Experts of a small language model: width 384.
Below are experts of layer 3 (counted from 0) of a mixture-of-experts language model. Rows are named router (the router's row for the expert), down (a neuron's output weights, with its number) and show model dimensions 192-255. Each number is 128 + 32 x the weight over its row's rms, rounded and kept within 0 to 255. Numbers have three digits each.
Before each expert's rows: a language model's description of what the expert responds to. This comes from a sample of Wikipedia text that the model never trained on.

# expert 12
Capital-letter acronyms and name pieces in sports, racing and politics tables, such as RS, NCAA, FA, World, Democratic.
router:082096176099138136149145073132139139153130190095226169148135155130144128156146124135116147101131158128172159170148169179180150130066065055185082121148142159099142154101111107153148130139107100
down0:142119112080220128080103107142101163105198084136150096083109149103179161120078148127187077073111174122095148114113148113113103123119115167123141145104146161122136129091135145131118167149133069
down1:119091177101162093125096138153144099130167100161131133106127131181134143171157124168134105137133112164180155081115154105175113121058129089109074143118110168110128132145149141151137084126184124
down2:226164144144154174110112166163144096100169148094107163125123195144173109179111171152104119187140190109135160115109103141087091166120114153065097098132120172117159121146046131150098150151159068
down3:156160103130177086117151181144117097168111136121133174096177141097173145114065162112143142114154107123111052167128111071105146157124138065116160071114123146177138109135124129121113166160148158
down4:130126163138106147133112183207133091151183110125152110135046089111162051201120121131058141109150179135176108121198114161087058080073110138148122209120132129127142168118114108119100147081121101
down5:172094128213103124129140102160168128157162146136128122162136110071116122100137116164069185202051092140149112121150135107154141114139169149105195055122164148124178187139127226122096169061114139
down6:136187150124122164148147112135106176158209179167130086104161122110139146101121103073172113127141126106124166147102137132082139129114171113118092202115132112116083073137085082160177068112157095
down7:125138114119178087104125122068102141138114168163118087133093140134124166135084165154161113148137144081145088140134165133084063115093195131186097164123130083122154091132120131154090143170093142
down8:162110152100090102061174142132107216106124109171151116140138132111117127101143167106113122131086094104109078108114124133068115105094070109107154133131105110090149140149131161130141143112167115
down9:112104067124136107103137159090161179114042117156119129120181160164149121106154114136108155138118084135083134142129108124156133088086081157129113186146123120135164133107060189097110101073138112
down10:099126127096167128141113151180116135122144188056131150068195103076109058090138210132124109087065117095127150139146132138092135068094139112157203124108075163072123139191089175160102096163089184
down11:067090116072195150126109128145129153129119122138142117160205141071127101073150154153176102065102125130097138195146137110152096114120175109151125152118114093131097139152116082180087147089093070
down12:114104189146102109141123126093084116072120093114101168151158084170101119155079180152166135160172112115204158082148134106146148127099190078135134092129144105133163129159128153130115087165117144
down13:173160103182058113163164133134155106124127110129119118174143150159161098104131150127152126089146131113158093153149132174043089085118128132166162190172137106160172121159117119092100136147168146

# expert 2
Dashes, pipes and capital letters at the start of a line or cell in infobox lists and tables, e.g. "- Kingdom", "| Date".
router:083128123078166112109117085135107107113162188122069160129127193139132100174097125130180128148112121179167162162107128098138147108080135132102178118144116134135110117126100112136188081128143128
down0:099116124104133121142089118166148144111170139109103135199047111104087106127103152069121115084150166118138151123142167083149112110091109170136075110140152115103165120109175097180123166084097122
down1:105154093128116150123062077116102084094139150181114117074214126132135124113133170116124163089120158130113120135127163155134131164173101134151146130088169091112068131149173122146119147154073154
down2:155128110165140074132127203114152165125150144141110110164161111120106121092131156119106138158149153140097130206111128157126161173123166099047099086117127154104094118136138118117150114092136135
down3:113120155078175165132084105150151106129092088162091180136132164188119124144097094164132112142138134132071096152114175117130159163132118191107140123089113122116097169123108124110078105141121089
down4:096102130147165169094103149180127133133088067192130158112126146114128115106144128127159168094123176208106090173134104187070116106114061126065099139145088122096125153134164149125111137124154102
down5:106120172160144126126067104091079127123104155148164131120131163142123107156092131114077133138095158155123112146132118149063093166179146115129102142132112091078129154149110152133174169093137117
down6:118122120183139178146095144133103144117110121144134141185164122130128085120139127155080092107106111070136127171136156190149154100160103115126095110068091148153130164053117160096086180089154119
down7:116164147122140123102141122078106098157083117120111121145093113166083090095100102149174093130119131165172086100116125098187128085119113169106141059062078156113133105073123181067174154118141188
down8:099121110106172081069089056091111181085145087098102127121158148166177131090132120182110158088141094092109088123157124163123129149195138139167144104109162099153109117132159121122134164112141165
down9:076086165142093171155134090161085101125135105129124089075078052160133081128165080087128141111152073127107165181120090152120109137068140132125134101152143142144132140115166123157123155103138103
down10:095108127098114143157114153094124137138160102136089115159158102116171154129156111120099135184199124157190132164122141144173155100117171147129117072103141111093142109116146093160134122125143086
down11:123120126122070116116181072163120113138133139155081102110114144110110113113147109065137112143146142078161125161098125209159139124110176137113171200128156085074083130148124130140168164111128040
down12:141146112158065055132148169108136123193164142117137168097111138119184132067132133120163093114133176170176205132123156101100129085122163127070148194127167114091081140137105163169113145181159115
down13:159141056140233124097169158165132143162098138150101141097079158142119132161136081107138090166092113165134130119139123075086145113171155157108097111126115105116099072104169078069135134117099141

# expert 10
Commas, and, or, but, semicolons, and infinitive to linking clauses or list items, e.g. "in 1950 to replace".
router:107145184136150160100168164159073085111183133107131172093117164120142055112115132106176116118123110115169136139118150116181113165107143143108106141140130079166141146099083145173143064132123086
down0:122131077159140125163124112143152183065083132131150099113097160152135214104169121088090103094179113096090148189145143146123097082136136135119107094163179105073199129135100187095166139114224106
down1:106155114115103098127132217085107142093094091102146136157090123131134159160088049102142182146105120064159101142092134145219069104178129139182053053087122112178182086121146121146122159157135146
down2:131118150137063182121108100144135167107131125147153141130141096160116088170083109168118118118167136190097123037106107107133124086119061203181103065087122090128116122123164159179096156155076120
down3:147147188149129169176065104131105146126188142112091117100162108121112172129081098117148123125158097105160137110089098167117164136105154113121109158098102127154156190124124156135089112194110071
down4:152153132103168125126095099107117074147147099110117099083109135143106140139117093175101117108124113124179125171082142077108121145162091141110127173153134193159129133143123184158135081123114104
down5:090125113160139155130090149138091143109152145113117107131068088102154122130163109048147116127141170128134076162114090189142122142150093165128166125081126134117136113160114066122119151108142175
down6:110168165133121120118144168139114066161162166106117175121107160142130095118173197154131176139120099121115080143064152116090133108225107164127172166158107122108130140139121126162141123174099176
down7:169115117128110169143124089141160178162103115103137126116104144113141129130115150091137075137151092145122070082118182145148175091074159075170177107162138131027102125144142145122092171161167171
down8:145134108120116086131140137090160130157104098098127102087166120084138108114150084144072113125164147096142146130130157159094109151172122129189066187153153124151145091155120113143115133083106168
down9:169124106178163131147133113109121089111119114108129118133128134148116146151131142150138027134095114099142085122140181194129197121170144147060144158102114125124163122105143098167032118130090106
down10:140194113070083173100111096154188125109155154143087112121136092178146121152162162087131079080164093084051114135091168119047107158167111070155079119104123154178118143102145144124125122067212108
down11:094108112095096082138068144128110142111156088184089088132133161104218129108115184137172108112073106160105131091141167178083192146121051132152132140070119106127138131138147131154108161099121106
down12:136149166087175143135106154144164125157137152169140144153106213148153112139135133109107170120122174133126107140169119082140166108114122108145105099151145207161141117189131111128083124157121093
down13:152140133173151133111137107117141215130196117118117162170085115149169163092135094088143142092084127154127112164096131097130123174114153123139191159070187096098117106139087114118124103143088181